config = dict(
    num_hidden_layers=13,
    hidden_size=320,
    n_experts=32,
    experts_per_token=3,
    d_expert=64,
    d_shared_expert=0,
    hidden_act='geglu',
    moe_layers=[2, 3, 4, 5, 6, 7, 8, 9, 10, 11, 12],
    router_score='softmax',
    normalize_top_k=False,
    routed_scale=1.0,
    balance_loss=0.00207,
    balance_bias=True,
    init_std_router=0.0299,
    lr_router=0.00127,
    vocab_size=16384,
    norm='rmsnorm',
    norm_eps=1e-06,
    tie_word_embeddings='early',
    optimizer='muon_variant',
    learning_rate=0.00207,
    batch_tokens=[32768, 65536],
    max_seq_len=256,
    train_tokens=264700000,
    max_steps=5567,
    dataset='wikipedia_en',
)
Below are experts of layer 3 (counted from 0) of a mixture-of-experts language model. Rows are named router (the router's row for the expert), gate (a neuron's input weights, with its number), up (a neuron's input weights, with its number) and show model dimensions 64-127. Each number is 500 + 40 x the weight over its row's rms, rounded and kept within 0 to 999. Numbers have three digits each.
After each expert's rows: "mostly gets" lists some tokens that are sent to it at least half of the time. This comes from a sample of Wikipedia text that the model never trained on.

# expert 15
router:511499484340509545507518479472461450469555516600553527488564514473570560509487497508516505510461511586544475518429539496485504431523551465484429553537414532465540488571468525495426487490556578
gate0:515526536492469496475468487473542539485465525541512471463534517532580558492533509519447462486473501481550500469541502492551512577577505589498490486503502494446482494436528546472511431471520507
up0:517518553475549499475520505537504495460485475480519439530488511496498492527487537528424498501465417479571523485536523447536554507547518464496460539514591488461552474489564517497508507473496498
mostly gets: " the", " The", " his", "The", " her", " their"

# expert 22
router:495429515498549488510529454515565493504490472471496522473447488454427534505500493508576472470550474464501491491573572483475503528528415487450496410525539504479452469467488470559530475516524458
gate0:597482523502540447554473452419478552547392529472577576561490544502536508536444530476447415483476530454516529523466560547403530532452495432525472519501490480559456463566563529514554495493459576
up0:513503496472520556453528490544477469494571466500484471449474418548508502473455486480543503458536444542490455447494454473541506463432517498413527480537466522456516473454494426522496525538445494
mostly gets: " Michael", "š", "ini", "á", "za", " Vol"

# expert 3
router:546562507583504479500472525553491506491465541482488529486513539508559479521483509484485459523476463454565440535435409582545481528477526459537577437459550464580483544460517582470536522474491517
gate0:511590504450544446525464498520548399479481447511467548514522463513525551528519490530515519538422520511465549478531451560515486496513495453537386487482447503486475492505494594502446495603557500
up0:528433529491568495482500503539482499465503508528540559489517468462485520505461516510553542551458577465551508457449452524488442510493481537481508502457522484518488546507500557559500511537504500
mostly gets: " •;", " name", "\\", "_{", " code", "$"

# expert 9
router:574528501558464441490462492462564542446498548490499512554430529498493479535505534497538601492498540527526469501462530502463502531488459439475534508478532507554447508479523509518452543481571499
gate0:536511440510437449470480495452528463509493480449525475392479446562548496522512536437549469519475541441421462527477485554536511451496443468500525453530517508460569476456533453482479471525521459
up0:452522578452579548511516511562487564553514463513480536601499548476503475501458454538508525535506473565547535480536494491494454529537572534552487531475487498498452525520460558506463568474524504
mostly gets: " League", " Team", " Cup", "ers", " games", " Games"

# expert 11
router:567520485416521533511488482458426469492534600620474441547515511540556460536485506514523452487498508467580439591474511466470473431483553500514483518485478431475521565503489423442511536516465441
gate0:546574540464574485471475496492440538545531516562476483500528477506530536499531486480475587458469528452534483604501516585394419436476509444543533431446490513507481555453498519451546460516462502
up0:486569429507534480502510529542520464543478534438460487497492544467491491448424431471550474509510500524488524512499497398534553557479511544449558568558537470494516521566488435533429493607558483
mostly gets: ",", " and", " or", "),", " &", "\","

# expert 10
router:490465489465501519516552523486415491520469457586471611498499513499458493534468440492469510507549490438588542500534443482505487495521479520433446480492505464497521530511517549545458459559524466
gate0:472476499506433530549479459460537525516485440471530503530469518475464481530420539462519496456415557482443464498540498546458550534495475477528451468528505554495476450535477447506487459509487529
up0:515521509484568516530500510517489431475527505514530536482515525470555476470512539551518526485492430481566566509500479483444445452520513554506493479492478550521492468509480461477467417396509482
mostly gets: " B", " K", " G", " J", " Al", " g"

# expert 30
router:469518461470484410502535482605466464514428513459532492543503467421463451452485529530506504535496529462466495488557547506525523499507510504408465471507533532479496520483480484475559574494521485
gate0:521435390509477546502465508535473536582505473504534501482530496529463526467545468491460419474494518578470511511414515533460522477493456498503558459486507467428580465416469535570486516524440530
up0:530483515434550481481480468500540481449437524420554450504534459501430512434474423540493463517550503479460467525480468537459506515495475523467436557464451454550455515558454518526466508474566449
mostly gets: " c", " species", "idae", " Species", " Genus", " genus"

# expert 24
router:498509505517497457485515476491488521509485477457476424463577541600503485512491425560507507450516476512511499567543478443534496453550541500491411533520514450501501532531512500489584512489447503
gate0:573464499499541484540528474491475508517484448490510515450482479493452464514500509537513533504558534535519533539499485522507510573524432488502496476576451444425553547495451471545469544453520516
up0:570444482505597483556544522485415510491507563577538453480497426498440476477497495507534525469527466538525485468506541458525492465543522476472507452486452509515547552526421473490527502477502469
mostly gets: " have", " has", " re", " sp", " well", " such"

# expert 26
router:527559502512581536551518507473501518483511460508495460499432450557583513479519513497490492407593546563546469583515499527471468477516564482553567553431505555563451498505492490472481512492560531
gate0:507501471515463510521547501458504463481539565521465477532500514478552483532571513504508561492471490490515457532465461537490429518471514582537590388488429462491514477512487526463511516486458400
up0:522528485481468569527512520478524487497550572498513472531528560535522525556563489537521523504475506544526481529434487511455473494494461562547581405463443443519488471449524509463479516530455453
mostly gets: "==", "===", " ==", " ===", "====", "On"

# expert 0
router:483547472465496569497540477467492487535490488487516555533556498506519550468582472501540533471528557539514465491555442512483477515532517493511504486556510451448499405581484522471530413498474560
gate0:515501525401521479486539448503465572543501490459536568457502545538449485421468561594508486467511549476544618497533547461455484445448504485520539487470527545445495521475476552480437504482465419
up0:530478562425510446438548455459469594514487460513550540499486538501443456402507559577497480452530544500510518448497555436439476452476487488516495450494527535468449484471496557409477477459459468
mostly gets: " by", " from", " between", " at", " against", " with"

# expert 2
router:598522462574480500507461502500520479458444510539484439503497495503446451476522484461500494445427515552548453521438498508518479536519488509502537437544466461564478528564481517485538553537507546
gate0:573476474414540455499504514500514517550528479476481494466468482461457509494532453437511393533520517490491513570428456560492486499508442495449573444542446437510454522476459530490497523560451579
up0:474549526473577532550536478564489434499557484491462499512478527522557460509571439508493545502491496474464426570518503469543464440515529463445451501499478521609522497502570492511517497478558458
mostly gets: "|", "|---|---|---|", " %", "|---|---|---|---|---|", "|---|---|---|---|", " Preceded"

# expert 4
router:445487522472464500454544523544470440466505494456528518494461506551480501504496528485536540457539508478518481567420523500593482529500489515533449473519430458503504537432536467469532506515528435
gate0:491470514449466540471505500509461526534510459487464412516512505519529468592499511521540464475482434441519591515492540466525539484485560518555461432499483506484461540497523470543505559528431476
up0:475587512489507435464498532502526542502532530458430434495500558490426525498501455478533507515448519489509492526514507528498472509450479492462432548536559501466483541482502511468491556496508508
mostly gets: " New", " York", " 23", " United", " South", " 40"

# expert 25
router:503569519550513570540517493529508517520490477562507475499579492441471497526520518477496482469427562543544480546524539528493549502456457444507507523510523446522470461509517549461431529505414524
gate0:454570451575503507529421476484445534513550515462516473429543484531574464492476469506494484448536455483510453533513465547498492480450494494484503497456544450498501511481427566587476479477454597
up0:510519503527454474504527519595474563531517540499495493474476414463542414490525495548490575483518450483494514472526479573496508488512450463490495429525505465459560514496489537573477468484432568
mostly gets: " as", " in", " at", " on", " for", " In"

# expert 7
router:512471514558495485510489465526460514508567415465455501516556418563439557459426514442500527501476486536477506551583549506538430501427509524540451584503573523488435573509540462509570544513486485
gate0:505555460527540437421533495531470521543498617487484444506542482514465474434499499463493519455402504458558449458501519521403499492573490449561563591501502517491523571425503498550471414464518522
up0:496505481486419516493473416529430453525594471569497527485447479498477476469501429444434484464562532553421516528501461568499421537438492529459563450547562400462549525424513513497507473468530524
mostly gets: " one", " two", " three", " made", " several", " used"

# expert 1
router:557544555524524520496472491510501436471505539521540535475456532538467464486548425508543507450553525502441528521456483530404531555534474544548496502497525533450465513463552582475525489518461488
gate0:515484589528479442442511592497568523573526513506480534478460485480484442487549516471507430542538460466526557551496483570509538533540463510518518471514525544602443524498504529521469550532517446
up0:501497394475490561507467461487435496413480479479459457476541497497546549483459477554496575478531556523477447467474525442522490462451529527502488553472483460425553482525460490517521407498471537
mostly gets: " German", " England", " China", " Canada", " Indian", " French"

# expert 8
router:499529450488475597451509485453470584453529493480512499520455476516469439540485577527449456592460467477456566472463460466477559562539469530525564543467532490558568496463524526472414493533519490
gate0:538506585460503464518493473462524481462521511495453568476475479501490482505499496484465508484500545454585502482546463522571542478430463492517533497507542524549619490422563579570461528454546472
up0:468506426518496535499532534523480543530537476487512470500606543513467488478494509494525519466523554478458451525445510480490462553550539509470532540439504472463444503526498384457563476545476542
mostly gets: " K", " Y", " J", " Ch", " w", " William"

# expert 19
router:478507471437506475485507559510509467513558595489465465529496523546528467500530549450421501510486484454433498443524481447580486511390452471467506515427507401495544546414523486472477451481433495
gate0:500506459516505486477487498427473474519428512522480506568510499506539576442569534476515539492503517495451498542471478413511531508492504514602549452482510463532537571503500545427526500466500552
up0:469509451436563539531543435536407502568446496483520473555511505431531496489496543513494530526467533514430488509486497433455521480502503529563451440534576488474500536499567567485505475511461508
mostly gets: "'", " O", "!", " sh", " San", " Sh"

# expert 5
router:455529468416512531499490545474518473468545549534489466514524431511489460504482441485510466551448501513543535455425544448498521449602511471529445460459434500493563396485524559485487484492557506
gate0:515540473525577528530411528458550470517465506481446563467520519395451498481548543569531527549483445500486514464521489519447540421528518540537537540505511561525487457466543484537494545512518454
up0:457469464557543545491514521436550448553549579468486503497505470560454517523490574487440458514516510509561480535482492492540411525492523490526535513487502474501600456477505475599506513542514530
mostly gets: " The", "The", " My", " They", " Her", " Ab"

# expert 20
router:517524529443476495468542456449469489507459536506470435534553508475533459545482460511415541505446544502542447504459432456514474574525594468521470437474508486441502552549554464468514472458477509
gate0:518433492486547484445466518532438524419509459543524517445495461419512511469419513523534472474489493527475530565425525462498553517431523531470477483475497575483434458495522461454447485485492475
up0:501553481510487514538534496446576490553534529468532486570528507532495515528592511483530466523547536480518489437593497505533507474579489485526520526530532442553483515542520552543542513493537494
mostly gets: ".", ").", "\".", " .", ".\"", ".)"

# expert 14
router:488454431492481444478460562468544495464432506572536552483544438465501519504504459535438536470528533442474511547443460552398467499474497501545448440567579479488473451566540461508493508494437436
gate0:491566456469550500480486528488505552468526470502506475486530465533489524453526534502518452479509469470513507514474454506497531521514479536475500517431492551480580499475513483511466473530524477
up0:515571493565566485478560449459481510492477541516464452520465431522489412541452522521526447488522528508492490490482567496532528493490473525439515540493515471473536547506511483479433467511476536
mostly gets: "2", " 4", "1", " 0", "6", "0"

# expert 17
router:428487589499484396537488462547505501476536474445460498485466472486557448476575490506547455515468421490523517455505531541495426477493481515459501519516555516435488468492489431482473493515510523
gate0:503482449458525487556547516540492596507574503483489497474535539496523448501545437462546572533529488556524415529552477505424438436461499491497514495458489499409531559590500533550457467551555519
up0:430469480517504523520468521518545590452550599501484490552481480514462461494553510457530494508543468477469484492484525505521531439458531528527459530518536532448588533551504518532476500535571455
mostly gets: "ation", "ations", "ology", "ically", "ment", "ics"

# expert 16
router:497517513497490595489546507460498450561539467501476482503499547517487425525456511470506489471487524441550549470499461493460466516487421508551578588436537530538531441459530493519455492533495492
gate0:448503555483472522481464488545527493549483448417504510445494502541474513519519546484475497535485551554469534447490522464505446545532454517489425481515530527395425486510441462490524536502458536
up0:489545517527511536471491495572483498590536481478487526460495502503510493542498556470490479537469507541530504473540549465517453558424410492439540489493494587524456467481434470503498600548500545
mostly gets: " War", " Kingdom", " County", " Country", " Hall", " day"

# expert 6
router:507533495480517507463545527488499479477460513470520537467577520552504485543433526481447524497498539466515447487529480562450553556420574475460593581505446521413521565555455518518425467497509491
gate0:524535489496527455536471468532517548534504403519440458518489476560521495401481513490508490442484448525542448450542524545561476488525447465507478517473486448530440490511442433488511517471532503
up0:445513460491472549522542468462478498499530467389418414560525501552604463480462500481483512467477510474556518461578473502500495519458439557454477464478501524473443522489518467506589490504424521
mostly gets: " |", " —;", ";", ");", " •;", " "

# expert 18
router:462488530486449553491497598502518484526481533528485450421496521474514572418460512502399547483502532485439468466470476475475488425475552478498556475484458443546539525536589522526446517509535461
gate0:457531523452487466497509432500425527562554508526526458526508447548589501444555485477545595466458522542491440473535443544508533543491490575546501515541499471477548465461460501463481418559580379
up0:572452538453560533503543508475561539475491484501494449479492556474508537514452524552503487474569537533476560483503478431484543449459542466459520573534582446452444496539567470531484509493460501
mostly gets: "-", " \"", " '", "—", " [", " “"

# expert 13
router:583454518506547571479488493514466497529485466527467474519477493461450468537460547492502441503520518453545550461477474475473540545523534540419486476470507563530480473475496565518545459575537428
gate0:496517510535565488509498553508476444409462477502482531455547519498498473428485496546488489524549517457503475458534508500527490534551514517464624460413495479430550479464453505546494551460555539
up0:554476488584497481522381468529525497534512555466522490488519468492485517498525515543535499548570506485445450455528535493514601472506476480525415497536503460500479482492500505525503456492509522
mostly gets: " G", " Z", " D", " An", " T", " Le"

# expert 28
router:465502495459493531494508473479573582524453555480472570446501534505561542489549538470515443503574489427432503413531519517506561527489509527482460508545451489539521450518427535492520429502440519
gate0:514539516457490550487533543545500469531525521433434514464499490493506548536501464468475508539552473573537469488570465454453458499472540498504494476566463472418406495462450530474554493531501524
up0:464496526559445504475480499501521484499510431561522510509499475562525528504476493518499497524438544496503508546514490549501545478381514521499454491471495530488500540454529476510534535503483459
mostly gets: "c", " d", "d", " r", " El", " Le"